python train.py --num_hidden_layers=11 --hidden_size=192 --n_experts=64 --experts_per_token=3 --d_expert=160 --d_shared_expert=0 --hidden_act="elu" --moe_layers=[0, 1, 2, 3, 4, 5, 6, 7, 8, 9, 10] --router_score="sigmoid" --normalize_top_k=true --routed_scale=1.73 --balance_loss=0.00116 --balance_bias=true --init_std_router=0.0298 --lr_router=0.00133 --vocab_size=31748 --norm="rmsnorm" --norm_eps=1e-06 --tie_word_embeddings=false --optimizer="muon_variant" --learning_rate=0.00488 --beta1=0.95 --batch_tokens=[16384, 32768, 65536] --max_seq_len=512 --train_tokens=257500000 --max_steps=7742 --dataset="wikipedia_en"
Below are experts of layer 7 (counted from 0) of a mixture-of-experts language model. Rows are named router (the router's row for the expert), down (a neuron's output weights, with its number) and show model dimensions 0-191. Each number is 500 + 50 x the weight over its row's rms, rounded and kept within 0 to 999. Numbers have three digits each.
After each expert's rows: "comes before" lists some tokens at least twice as common just after its tokens as in all text. This comes from a sample of Wikipedia text that the model never trained on. Tokens count by the router's weight.

# expert 30
router:501565464533443500469394576536517457584541504413498445509497521502491558599586538550496529584587619452486420534524462481492439441479474548429506463474502429524485499491550465533518497389441506478509498497475461609578516439480520464512426435461427456476424481549464498492423497509465533415512514430474496554457609434427480510526483397527577525528571474522363560470359503469495510457423474477525541527450371459495575550503480560448449475545533562494551443453514568465527539523478465494475551601636423519508530511508543474456481468479548524511487527411486453502488549516448467479
down0:454448422479518451471497519533528542458504509507511535532488512490529502403395526445507518485537557447503423594506526462491579504433449467389426516551574456521496462477508551542375459554527562543534491484523476508462451477512418494482547479474426435545441494485555411467491506503495619553422466440497535606454425500483525514514536558507595587563486482531555537470441495535458478502458449524500455535500499445342658460524530522584504579476512461481453495446407612457558435499444444481496520553484429483479486377452483405480422486499561466491493475496549513568449494540538405449
down1:370551525481407489479548566522459462482586627415418442511581533483426530496470556450493414479494541478559489473533521495485459573486509491513477484544564450523462524483543517511583433462495509415604503500569499476507626416491474471538451530422474514523520456466580502511589487548590479466533508535513427540569500496570578433508486589578558580466467519406507425528392550435552437420516492531487470462458499526430504488509511352463498373482489476525537492453486477449454469426528564529529464451416499535519467498500585532494577570477509461451449546455509511566433511437466496483
down2:439524561431428406457539507482498519515420476524490546529462486427489505514456506548543529496604453495496501493526460475431484488455450476580446466504561536423476530659484499544441571368494518514516545507482458520458503483439548455493477549523529448530574459574522503400427572498561511468497479481458429526532449541509547579471502494475470486525471481498607530534587416531528523400496553430514412438467579540512556557543557409425521441466425442486436333550457483542555418588500546460456545505481534548558442517555526502533431549434496495508414567442531549529475406502520474443
down3:462515365493490449439449514472556569528620501511601539521503540416540487462498492409375410540466498509523496492473471444513566481440442459554471530565514499532446522470536538478544460421508442497543511501569593476440496486500466491485475498439510526492382546489534575519480545590489495530430536544509320451435607568496581462558472482464452520433446439404495422424521515560530492539500463510585602530455460505558484563567525517498504446475506478495585509496521494475566512537458506460502501543480464461501527432577595545597503543389474498464487474579495470495623516483549464507
comes before: ".", "1", " a", "2", " well", " as"

# expert 28
router:515499452559545374359477527454518555507429539478387484467410488453609526498525506504527475546516502460451570584401568417496531564485385449414513486444501432531558460457554486508524488474518447433474483505463517535534505521473574499432464465599486609544467498555428447451473493544484564540511484440465568447515517547444436528513611426627567456507513494494439450537424493522472458465514515552487504543522480482443537533528494506575479509573497488477507529419438499505426570407454400539469507474564477554518539556528448500527500519394460502581424447474513510487430583502401525507
down4:501590517581541469491472454435462522381461483490471558605458443564525543571462504552560590560496440415448627507512475499532457540541476524557458514497502467519491565523527592556472443407480483528461503559480475487429527504495415524524576503458549565523569468486599514462542546566473412551606485569526418483497457459502558388528467536483466504587397476535468505452514461422483420472523498532512489579483461462519486521552485500494533457444471416486451460571454570461449352557501478400430461498444524539480434461459481470500498542566448470443537503528546491483457529494533346475
down5:523434503521492607459538487476537551466527515440473545548551450568589494437518485464515567540515467472534396528415586526419515531510520508583454546450464462513497505540457512405426422451530465495491484620458496571589566519490420471497485546479478498530533535542572631514553469512534502642488447528352506533509533519400560530541514548590444381477549509498449562510502503456549474467581531477414452436550537402559466491580482494544513448479471545481480475484468549479471522548394474494600528487534531520510433487470615510461476531506492547454447442467529487506490456547504373475
down6:497468496470431468526551378475413507573612556419521512484549593418517521451478476484478521512502516509505504411461539453485487530461452497509544508486544454483538448546517437532511578499577435421512505507519485510408450498428474514412522436503483493567421522513503573495536503567467458508514478556630483512479426539540491541483532459487453491487496513569557502488447372459509460514603390477514595569484593479516552450463474471508388565456550515541471466434422389598506544602519570598444562456569536452484473553525489545448473539480540546545462565483521532466488479413451388441
down7:400426453601495486500584508562490507571441404449452523539542499461474552546502528523546436495485545537472467574483497487520570506497488473472516531405484446575505463405434575534510617532472442575484591455491485400547624560492544531520520541541460551644490543575552416520518507516537489515548472516503570497469435443514422488391525546526543567520498456514479550528412443479518509497479583478507553485399484452512504538509532537491509463555516525529583365451488535371515540513547520439442525494528550515608570529521453472437461448478488510411539417489489488445495585560472538537
comes before: "0", "9", " years", "5", "3", "4"

# expert 23
router:550537463564521481433400546458582479524536572495515426402468552503478563469511528510447590525512483484479518474468471452563414436540429487459582532500477432485494472549526527498440547567461416445487531545481449522504552445559506391574496490504530508501501498435543500436484505455510547606533535490507579568488518495404628551523536413527707562533541435523509525433515480453450450444550451465448470436487479421540536443496460463466484473533453534457444517527492547459547493422533449469427472481521414560530539598495471477474492476490434459442347491453476442540505540539413547461
down0:429546463574588594469434492538425394471446524466457526558575540585439493529494561504476505496472508501529445518487455382464498497512489490385550402463569524538471581482425516558470495466440514508457529381554417471476536518419503548547425488495521508563438466531416455619522557544522585450519583574484496541427451493487436529455534573507434483554396470504497509527469459560548420475451478513474427516467550524496583545535505500532584433494534426520507490550533457512546532526521457482526533462413487560516440420475494583389497412478514554454520420477445553459563475468511595480
down1:467511468481498480442461518472411540443523492527499437405424483532513485517524436478505455466544521457515450649566571548526529551493485520545398494516525548414473504605570482459522524462473420505507423430454474542475490478534465493455371474494536400444524512500535516555501543464476582445430529511325467526495435559429490441506514601510431479463504472531538460529577505453471522496453537559540480568534498501540511520551518532470420482523577439511592514506451471486512435520433461514461440462538528471479540513500487514572576602417472638520547570552466569579487544416423511611
down2:561484518580491460446495513492532487486433492448579440550494583468473478560512504563475477449507478481512540550489478441556463487525457457505495621520529408539449467516519457576440499463526366433516459485411589374430571528509380521483482438529522497514559456582510472595487407474473434511490482464516482468499559448511533433466457518515548491433495491565433453440552435477538460467532457543426516550557505484515473531485387483467488524499461561620429484602489531411531407513471514527426503544512491525489533486445563593584412596487512464576425569519516365516486455556535467474
down3:425443458518444419490530441494532545397573429445459562503565494497392521485523562431489457498539503443521504494469476580496534508507540553461445581489477517619495480512546534477511489513470544497440554399535590485452455670504531471427570485441480549459503475522499500597505520420448490486475541492579486481481579483410476473455506483459539440488597541522504472452451373470506475517537463499461483408472462477531515542446536386424494475590569548495512514524603467447528487549436453575503518578592524547511546500556535485473554653495461493573475472474456464468527530462535471380
comes before: ":", " ", " of", ",", " by", " later"

# expert 32
router:479559493504511499491459520443611509448512553446454474510447572488576487526573474508460641482600536476412533460509464496535441544500474501453489483477549495535503478441614541518472504473464376439455492575527577493476557430531456472528481521563516546416446443500534511486580448439399590584604507455587494501457495558484516541658558514476496516578485548576480479555435493404502512468479505503513551500543459571470476497500382498515535450549559550425456505570436625517562456528520513487457435590486431568468548587536468498492564484538532490554402477462526505438503533548520516528
down0:473498518588443474466472541481506518502502537452514352543598553453526572481431536507439503570520534566538432478389522416575494467567645424460514495447454538408494491477596516561470468536445470552430528518513461545526430478564406483546478464527453439452521429520545533569510468489410565484478622520466442506574501467459437501539513497475516489430545509488520516482394474453509604488421509532542461557441462511442423515517414506432536504465451508402422557458448591524523512445527522477520481508492505471404459498559507494481472593485439465511457448474591436560525506412558538452
down1:515487536518488540437561555499433461412448557585483484564486391464423459456504557468524556504446510476477513543555443482507455487563531498520486511628572517564398589421517520518530445555460522555574452480469486475480552471541408548504471478592491528510498501575530423513506424507370419509487551495626452481533578510548582477588469535560497527445544524510517551554505529529445444542516414509467457499493531503529498546409509448536580371522476517577441422538512450566537466464505450474520472489508496571564450520436556598444537507480537593476378472406492491532447559488497451443
down2:501397569485543527486562466604510522555527484473499522497524505514537536453507414564474530538557496549525421492462452500464504576537546421529518544552561441505543518420486491512583532528517462479565447373588364487592520448528574446518498496548476506499558536549488477511468472540399510493455463465561525523564556403551552527422492467473430496514434485438481430451478381585494549454538493543482528457494429422532457417477563377552476537558549563507487448571490493443447544536463435507445453529505490522529507493456579408538540537597517514482390473428530502545514548519572509363
down3:465556435485523523645636476456429453492455568369491533490448489478501467525497447509505474491438476495443498491566523468475569493473552447560521596570443547479617530498500579465547528522494504479530459500476491517559413468464440548567451509568508476547510478477517480494513498526512416495531518445531511446452402526515563488496553455433500511572441494429423486378699480481401487510530504495564426483517370466525615557554536437500500441461481428561585476497592467518501505474456431491516512424499464443471455504470489441430490449515551597522524460547495533510436516477452494493
comes before: " ", ":", " of", " Total", " •", " population"

# expert 16
router:480475475562572438435485517471450514513534496519378506370473465519465564618534630547496526571519479435433476540477522514537466569564410485490571496524467475491481502499470559417494504470395481532515554513522520519549590449512473460451544523457505491415525370491416486517465549449513580490505456427503602545494512481422498551496467390482478503584457450498488427441462400450486443472440502555515469455523463512520525505556408609524513498532621553473505524424524576508587539460511525610483557555506451507509608571551505487507519459434503573552459450509466508476462520445420552538
down0:507540497454495499500472507469610518464492473605562457457491480462479596543466507457530489490469546534503534433519342525425492495484512583496494436575520506540493474491530522494418450468554483589412465528511499426432453520479606506460602580408510575584410458460552511445413439410451516508591557492509416522511596445544451508444587473512457505505443507519522520550515529523422510450568478544490504451456478453488419522529535538528446479478561578421534448553482453492441477558508453506515531539473497507468590622466533458550531473495442440433619408535496589471421517467438460538
down1:430471481496601485429538478522499573525376473498549538513494532508442537553415551493557459495465484584465474508482496411456517395584497488450542516428540510520489531607500411455456563588518493502466528553501545468512448498474455476444441498495465511561539577526530401456536622516492559525519557521495496501466589459480430534489454427498441532434518537508508424513598522500509523491551538520423451475465464519509432498497543457498482485476511554617559514474546498476505539526485428482459458391533491519458426566466382552606575565419456516490495366394595474520403445457482580536
down2:507512468559525430511471420466432595549498383462445514506499519500472429484473493433597479427536460476508518429525516506506592477574571469554539537456572530417437592490528565549467487495450492461461522442538512545489489491514519559437514460494510393516515506440415429587544528483498470434505421489553511425485456522527499457441502565585509604562486527522456469485544442540494491507461496404587455512507482478489640443553504457550485518515540539509432506480394480408450492488566506520543561544416529471592575490427485482450517516507382552532381587505484476513499382395521465433
down3:411537588545447466517484484577436510524437522506494526583407539493393561547535453541513523508524404572467476514459517525520456574466494565453547468530564403555512459625558451507486449546570468500525507563531493572554414502562482469534438465478480499520478620551511461476513473484413599551462539416444519494445476504555565497491575515422439433437469550486501502549559554506370472529522421466526576537469457530523527569538496417421529464464480556453510505518563443547550479428520419480475577448571475458490536347421516507549457512515456467510519489460508448531516532389527446552
comes before: " the", " New", " United", " South", " India", " California"

# expert 49
router:398549483570581528495420518421556584469507581437480450395415595551579453541567570553592492539513550480487472556428577492481466536427517393496491459470597513497462482489517603450481520389450457488461461549458532547523507580484555516506509478445501519479441507594512504457510493506503582541584462455577500515483547452524539500588556437526518539557398524455486539458502514511469535421356476460449536513434442493532545462443480557512507475515488583526491520427532510521491525474538414499447472528517421508463551584507568517462538480478526531524415455533460480530460663513435496546
down0:641495511502444498448540530445528490475465474549477401448511529534514590523489462499376535525471438469606462560519528574514468412536457426436412479523555443491496568583568495482465522519444395427578496404567467442518493533461429548554524560577508525490504436413534510479543517458475438528508463489442442485445531635439505468497466561545546524415594521476577478522518486557436628471483480471524545491426443539493488461453529490524499501498512502493526465539440430432508480461623484498555537456428525492540577583436486436513547508479509486493425400544462463506521521389547477448
down1:443456521491531464462482482452540517568391545513448415489582535494532453428468455532593536506526495528483536596513457446582509513458592452508543527452521561561555552445509446519529534477547515537515459434552533529462522459436479460530466618511465495455357455534508471492449527503424414477551579468523462493591567432556480553504451492476498482453383390487537514502464489564532562486522542555498479490499570500428460518475564445567440539434547380478536463475476470458546574472457428478418530464499451501523438431554618600481577489552587476503483424545423451577497499510445421554
down2:538546445467507510537490489510499529421634436549558469505557386520604479515494456588549564457439467500526553508552538408527458463495517524584619562489393514458459541553448506460561461568538532473502506468482513454524547497522453420433547518558531484548454506514519516533483531457573526463523542491541449561528528588496525486629571551463499517597515525520556435468491487545481531517599445517549458546476546426423458565477538454461458445474539438477494553540502469604573579512428492533597570549409520561491462340462557471470448523574461450520436458478475513570536479501531484571
down3:580456568411580473383554526436530459400523524466543531573503473541487482509492528454457476443499491496539499452606544560464487514474484545508480498407521475452459504502535506551390525541391500478444524507482519554509427359355466516518500580544506461460519456575552583494429600540473526516533575511496554553443416537472472467520448392577467508487475557468420459456489534491495518549516477536419569397591427532514468498548541493510478432498497543540490458490445548539531535484490576586493446481491535512553461447497544398497447532480493627525450473452482565524375550467510499558
comes before: " ", "-", "|", " \"", " Born", " •"

# expert 5
router:509465465485452479490450516449580595620550577532516466466440517580470533505547472598431561507537472517468474527553501460513462550547502454514503474513502514427494403525488508502473505430423427468498486545458546533486547525463535496454536575558514571520395559539384466405500495573568550457571499461507432538462498480399489552574555438531483491626451474449533508574500541460484456444468484480510582537467397531501495563518351525517500442520555633456494475488460529522524595474528532588492507523516480520573549574416494537455612482488495478506484481503498553427429597515422534405
down5:530547485494485548530608514514482493594537484444462568539640486452489512416451476432474417396474503419531592486368490528473557436476576498441429462564522460484495522535467460534485517513475509502511532557590480531490480370416428469528476506568457581547576474480616553527475516502460495475558487497565481525424482489548445443485454529462526507435539517543476472518514491561425437456512453537527501547490589387502507539542546547504523502499557456456483554459504595519506450500588433486514475494560532548498465449526504632466529523530434541479388506442542614517387475464482394500
down6:512454487518426505572481523485519537658460544471513456468532463500507509480461498490569614417503357551494504566515543482501568534475399467529506498533473435543519543526499489543509487480435567504428412455509498400422506595578510468445498523492475567427468504499533445427557556499573484425447492472440459603547470538487495547491430474526527466562575451500505460438566455514528453517533476483477529503538536391457503486543499437505479437637554464515456443537445498539444511458500539511495447432505462444512392471471575453526441544520476491478508495515497507522558478407592582699
down7:394404524478517420517584504528540557449441444565504456509490497483478494522509519491468539491517486588513508495495531490483515416590591553491470537565512460550458551510511583500574499480515455437476487513536543473488481503556514438483495422471582507493489428586491570576529428525535509466588530516509498500424490517537521503491497464418592628481408547482461549486605454528425510533481474484533558524579481517543464470430562434447551528469579574451552531470490403421454528619536573644475501569454555502506490548548441360446541461541464497475545550523444517559592406457488478578
down8:433483470454513487495466481420486501520573466473434479590459517416541465463532561551444570434578510505500557466509500530483438472475556409485507486498539501529485433601536445492520510438546469491482479480561442420476425533473390479528538484481375486567417506472382511524478491384550527522420481453410457512471558599499522556530544482559481524535518533527423525484503510545572560569443495461562579538471508590520510489530394536634515543559460409515484428571437475533497435533495472540439531500530423527446534514538565409519534600529529462492447435455525540516436415460603507417
comes before: " ", " —", " —;", " W", " L", " Yes"

# expert 38
router:469542499497514484461522548370491511556565556467442514427454531468521494599522654516444559546483578471503412558486562515547409524494483449523563456532502482567464497494552482553528477531556477526452496518529476507516555499518548400460512581540424487524403450543464428382473516510531585489562416506491595569509496398512475594591551480583486547508532524517405493576396525478470413465528496437420575482478430512507529514500568538538564509537506516389561526527488514561480583460433526649531566501523530510463512541574540448541491526477491531484474459503431540432460565480464531524
down0:523416438444504494444423582574536488547573562543481380576618467491453572508449465516443486471495505487497505483466580618493550560481503469436519477514549587440531566478495468481495523453510553559419453548562462519491580567459572405449500505452509551405501535524502522515521544529479424560457499470441470482490479446492482468542551597584571528444558536412480604500550443496522502496506502648549495494472545442521470551416523487488531503444529502468426521485446514562513538469479500461308525492548509571576465441593485438488440484438481485475483434446446488443489420493509536510
down1:496603535472522454443543435577520540511532551526523484470546572572541431441521462434572586630484454570537484488455490584555527520457519522433553513479477459475606566401489491591472450451474534499567407488452489551535461429551486413385495529587596473429437450543479569517557477512479460485435583460524567439511527450462522478534573517471428445582496428525469554451495554523453465502425474488495590537559457485490510472520545512424440513519492448513491419485504466522491487499500541495477488450419469517528503515423572458534477441440491503513552395500416430393554395424448543509
down2:398451466522475557481459506591543498541559476533524536483487575571510584510450508430515480561487450460532452519488528495491500439366427407536479452556496429524466554565622505503546544502505464448529604504485439599415606538525456502457496511512513432480539451466581493605473516508477448515439674492508533571473511535475492494459543480520416542482508482501536546540557513523533452569501509601469598461478560468508539492493591487471459490502531498376557524465514508382414526481430475498594437509400457501542415487527404541436510445497532486533458527582492514479420486479460457511
down3:438501459502460507523494566554480478551501411527426387375637584520456541516536479467573495386559533471556481446484490505513462524472493448491494544529430462491468555459502590428518425529507479491407554515534404497470539525513544472467398499436512533626435548426533496436413451498553495568468489534447437502549449561525523501590562493425442542483511502469479565329482535428444499547459502507545520532465472514534456537436524502504483578486538507547466456434456456519561542509477501551626520555484632479456430512485521420540454515493492566521531463552468552478472476513563496415
comes before: " the", "The", " a", "In", " his", "A"

# expert 42
router:494499487555471452423453521495474482446549517475463463524394544558465620528525521525544529594535550495515472505466517462457443489517457524492471479407518518583558492536547514552455496499473519466487428426438506633548551505510564453403538525495521570486470410493421490485546562464469523550580537454505517508413487426485503450586537464510582492475506511527470433469480547537493488446386489419455555533493402540520511504569382521533456352486496509433444569515490463469461607523503527483458450506513536629431530550442475516405554505456476501513427456460352514426442589577504517519
down0:514468517441397531583421447452495534477464535542468537453552527435491466552593488414459412425505494487474521487537434507599505509584469566475524496443546502468533539468428462474423448494503503456535469417526531498433494547434465537403564479511565537529460618499494461502520456571507502550519525521594525427435529527492518473670461478467561487410557498470534525513346472511557552484518521469602512490528520464496512519392527533498566446550505413479539484561527540542486493354552475499615589488471436490455487506458566490462515511525471436585598477533536479503420496578502464489
down1:532504414515467526440469486470594534568486546423587527556559508477548544514542512441457597395526466458610543439403541603499502500481558442521501532561447439512508529513452475511522500537469430608504590532442451428525541484427463532493512521457465395542528503534563485568529394557462540507513499531482458506449459439510537602465510532521392535451473426430486515414484423445557481424543434490503493544472546512418464456438437512512536527528476459570482593487442506435549388460464460450526466478416475426524612503487512612526539566535498514484542558456548539537484436524486415470
down2:495534528456516571451485519436452490548424484564533499526506437438574523465522540469462514496595507523554457539531486577526589569458459588530480547551508490475467583509571415511550587492498454406432592471564436431581528559485432505462546477588472466533409439513610591443513550483489454490461441440519488445602495477474539432436565562451487438505518481451548590512505420529442443472530465506510525484499581531436473453470592515424466541544508454483450460470441484431548510491491560361353451506502492500517460549543582365496476469496561481489562469490477493445543469528444496522
down3:573428513591517430568590453442387466567510561512482446484560500445561458482554499516389422583487431431528479496521529469535497550576503497458485553513455550500573545445544513510470455558465504525461515519457466395430569465464475549504482441513510559476478463532511460505530427549532512449619447501528445570595454451561524551532445571526508483475490511521537548615532519389463453531583490492627457506428540599516516523506521389577579543507478586467476522441478466515439429539539427526420474554438567550555501455506545504531451536474478595455544443513447497528483446445535443467
comes before: " The", "==", " He", " In", " It", "In"

# expert 7
router:517532430462472504405463561438539565406478560466522493380461480491522482563482593573471524524514499424532461557532506440508513569510497497480578489501417453526566476502510540556486436436570483520570551588493459518516479499531505511429463472548483485562478402549408535469526509553521568527558457502562465477541542400452514510525480451545507491594523555503508477541517455489478405512518518450515555451466370554479497482535468522559410547555491542507452495392536592519555548406533549534408434464556453598507537595510544488483515546445589573475388388428539492508422494459496613472
down1:460500478530443428602464528514417502523439510527447516526442503453549560489431568486463458472496436505465554536531471589474483512543452524580561495550443461496496431535519477501535500537455464486489589485554505389526521502525486532457572469514475604390462438499520380605410533446515505402414491471432484464521358330528488502400450471485477491619494496531539484573497450560487505627552503461481500501530470563493513445552478542505461597497450547455591519478426486558556562442513479462487502514420517451486532545431446482484486562482544462544483409556459538562535486463459515558
down2:459498552526543482439490441560474598440573606553480504441513415565461629492503578552483547552505489573543455642533568355490514545501510486497496516504510441567507506506452478460605539579517471544502488551538475432529527505496445568553492483482546526501456514515469526469405535502543475494520466487487502558478585495546581507489438493440559505549590525581506546479517435574465565465548473590421440584453575461586528470486470490464492536539541440460512470495460474490440490515574451571530565602549552540474462502372473499466541484406549488455487445496455425418480503623559508525
down3:546524555567499441511554511529582512501517451497476403495512599478609493504524536498531536541472514526575466502464532498393559486510481415479469457535429515515443488467461523435486508507529412542389482530479380471415442560486478529581565469510442520508473529575503408529389461437408408514493469545563448505454566522548514490474465556449396472467575585408471507491417538513439501595463500425467513495511550553494558416475467384552431504565514627507485513560500544520483489506493519523490462561464472562560567540614529575521563428525566465423453500512491446453522558524533520441
down4:564526558542488464485504525491478447545572599428458547563520516500504463434477460427529517507474474484502472477491549526483468414533483452534561428461520527524502498550498555455556515498512536402533536492444537544610474420449458435583509552472548440513560477409374556518570509532524528434490556459538492556596468601532431518443465511539510556463550565510491465593546554513546506499547528497564419461443551612526436527457490505411431473501481503433416535560478544480483408405561495596555465516487523589485557397478544547510467489472472509530607379397471450576487534488579532552
comes before: "1", "9", "2", " ", "8", "0"

# expert 44
router:510515439421505486475497511456551619488587548436439487447445504481478505566464555544511505629522622458529403542524536478472507468522544519461484465537462364515515475463530421539484400478482429556471481530515422554623480477514533491394538486526431503506472477502404555511532514534534509455502521435493537598480601500507450473582604441531543463608437472560466455536461426485452407481437432481422522569510392453459502483535487565554455500580548533449446529562531525591557539410525542520462494499529462571480476527508481456486551517477458468596429511550470504487432544545493479565
down0:483499475448409488583625436500479479534514471561481579524522521434480546423494428498445477520459477408514585456513401496514479424462430463573502510569395489480510419559464444518489414606446512512578543452465456477536482550516504522544553391483541483535428563482514435489483552439541498458553536484565576570497481550510621409497498435547471489550537547570505579460461526510521482527541453498431532514486463535489560499537457516461396506395491419439525570514577423520614475532587459529631481495475502545560507536485519456501447447509546507501430535514371448476522466537477459490
down1:486373504463494451497485493515574376474479447547462494599456496499528504565527480624449430601441591554603506418501511560513480449582540503473420473524420497482506575542549417526500502524500421507493489510509389439507561499416550470533484423516467526605559446499471479484510453486495493499490516454503556474467532477525506506387444582539491576444522490433494465499513499479500447611510494466509523551470581579513428512517521530441445532475543518583583407458450476466517532556524578620616514530482528481487439530519518626499554459371453513526503575559526529521474486474494472543
down2:412559576527537431418467424566456403478564509493480499405602476561494483511442430489454463525452479520497430565559466481516523477454531457505471489462575579565323437487502540453460507529537466455477519522512525506599539528477479488547458506474493491544431503574463432553468517436491553579523483478464481495565435498519467529540544510499594489421492510549502490508532542543545514392500497531558499493353627438468440416438518502496448531543538540505576537414522514523435450559446578453445519514499507623517402523571520445458554523443563522570501483547563472447502428417532486486
down3:528577593498494497502502483486500424434514554430594488389526518464555551500529474480558483477529522457427522452538421407474528471478436491440432434557529527535537617414409568585462513512528488527450552469412579575398517483465430475483551456398483501500597471506508438511502465526526441462531558494423414476494532483509462543473437411373500472498511425436537522577551521482545495610452538553501606489557488593473592531395473532517492491460433533508520544526411490557445468512535483438426485508523521405511555536533531506559559496497509416479408476531476537493544500429453516534
comes before: "1", "2", ".S", "9", " States", "C"

# expert 31
router:559464490545469440437482571403562477534528567476457500568362512531571576566563545474405601594513463489479511535443569523461439485502502511510437538492509463566448415553558533512477513523436398500467471517470544624499632471514525531555521472556463468502388449466557448439626457440531537638521484436455601528539497400477575439541548476504528445520535557477475430445432496515513438373475511561518585543481492473459500547576459559509507527548512428447510510449464504512525540438482496507478522509532499510447514500565514495485538434517464451546455490463436435520458566500479514541
down4:563502480487497572542536438479377481442455517454452540515541545563542535551463577553526555400565637506504529408470440513498397524478431513478481585466413539541560419588537561581556524518563492457497495509558469579425536476538502501428491539426480579493528543442529492542502516464440481574493541464469473522559484475547455491529444445488516508546539574417496597473444436473484522514454476436440499554431468492555441477465487435473461495563483514412614512498410572569424486537551507501554486486530526475602580598493520571570513466517497505599579467491520586557431461566513495485
down5:510562443476491414572638504567613478519377499579494466424546446447418598539511506512517510387546473467446509500506579575512614576463511448383547441405465458473512478499548474503465519527460496504564487532499566397413494486552471456476491530431470548565490566578518536514508550488514475541525462492619512572512570537412510502547477498532497385507504543499468548548501515467453535427467584531437496574439451441486527462519548513520493545625466469498512563547471516595451482438483445484519565578476427501455464504512482581498432527471489498527514413523552533530556511458540439516
down6:467519498483426524551471532516523457495509424499525479603405541480528451511549535495460567515428497477502419455520534502412501449475449559503523446524410559516482583469563467567464435513426535470381460415473509565508459427455489563528492556521438568516529611535433500447563476501564496522513507525501514544475505505363489468452451630447456499435539502495457450400463468416483517409560382532512514501452560472506600512475554473473455483502506407515533453546565472456544473559442566470556530515502592568445498528573542428537569509413591469529557561529510365515463464468444491502
down7:535486523526458412551519426571519510478507586396560499450553545419452545416498477453534524530540547467408508496473521621494568522464531508445568507510430502424579506550472591454468511487478520526513521424427543510556534516491465525419481508531572477492627487570454492531490522437430550517536551508480532459619551405617560573555432481507489531521521496477484432599556526450572510542460480407449456556493508440501553507489530530442564425507550521474512405519451586544556393439482519469422517575493429469535494452473594446502486479500512504491531503435521412582458594585526499516
comes before: " the", " (", " year", ".", " time", ".\n\n"

# expert 18
router:466530466494548489484445525480532532449493581512464525526481494561515509486545580555420494578571529475514418591528534403628377453544534401416527441434525447537525458478650483522522542467510507443512516567579446524516489505529526446492602522465459536548511494538497507489579418493493542477519463423485550558515475446466519522528592462624582476579471474571425500490413454530512498455499436449490551495549423511481517416470416531491490483527553609492591520486550549502464562436501468585485482518521494493504587534512517477486529540542520602514451438473434552383427553453438576503
down0:540521430476453537500503442589491518452489427500504536529527417519496441531554490494514492532598534558477505607518461483473607431492569461459417415419441540431486570497529491437427513533433585541557579516547440477441456462544506527486513443485549474458544517443442543546498506548361471456475475439431550492456388514513507497542524484507544499522518396552447468434559510568451469504553549570468558535411549487469504503535534501526387581475507485454400536377468487466490535532531529540616476492487581473495474468501464565500509390492511409540588368501499452461420487469437508524
down1:581463502485469460600437493432481445505441514510505551447423509441488433564456502509473460500543515507540526468489577585489505495504484406489547606449457462487496438539526435417487528495518521492521531478519507435457457472464468492484504483422586597492489628490466493454566455392414441394503465459501517499537580437464581467375582524520546543451482525559543615512452510492504392426515401577615493560519484533510505518410463464576455592508562527528592495541549473593512501495491494492534563498436477425547571583427424513485547521536533545459477409484499545454490431487495513536
down2:446467487512453533607560527476540493528495501562442448570495475564542427540470465412389505550605447549488530476430496493511496444417529494504486590453515560490531494548489474495489541472487496442569482473540522562439555498572463511467448448413594545427536455469524449434511530510306477504427503522604422410515439496436455410492567528450459472521484511504498523571483517604514486540515553555451552476533480491516530537458565549476560499445582550542518545557456592521403443541421519477483520593571437498536495495517535498537491611496509552527512585514525511522467507619428456581
down3:572494550538421449501498525413521428534425425537498510391477455512546455463458423463425503603439484427502537534575517508542476507432566517568564411444500466514459517480501443501496507575468467522482562453534475577476459544410489488461474526467562552458391467502380536426444527478579618487486444541500615475504474508567511551451483510488478485454527472505492573399497491529450432525521549484480482543444490533445430497535467520471397537618456504502486497496575520430501467544497523542575488455541402506528480436514471530476591483383529594553459417475578539404598518491486433521
comes before: " the", " a", " his", " this", " it", " to"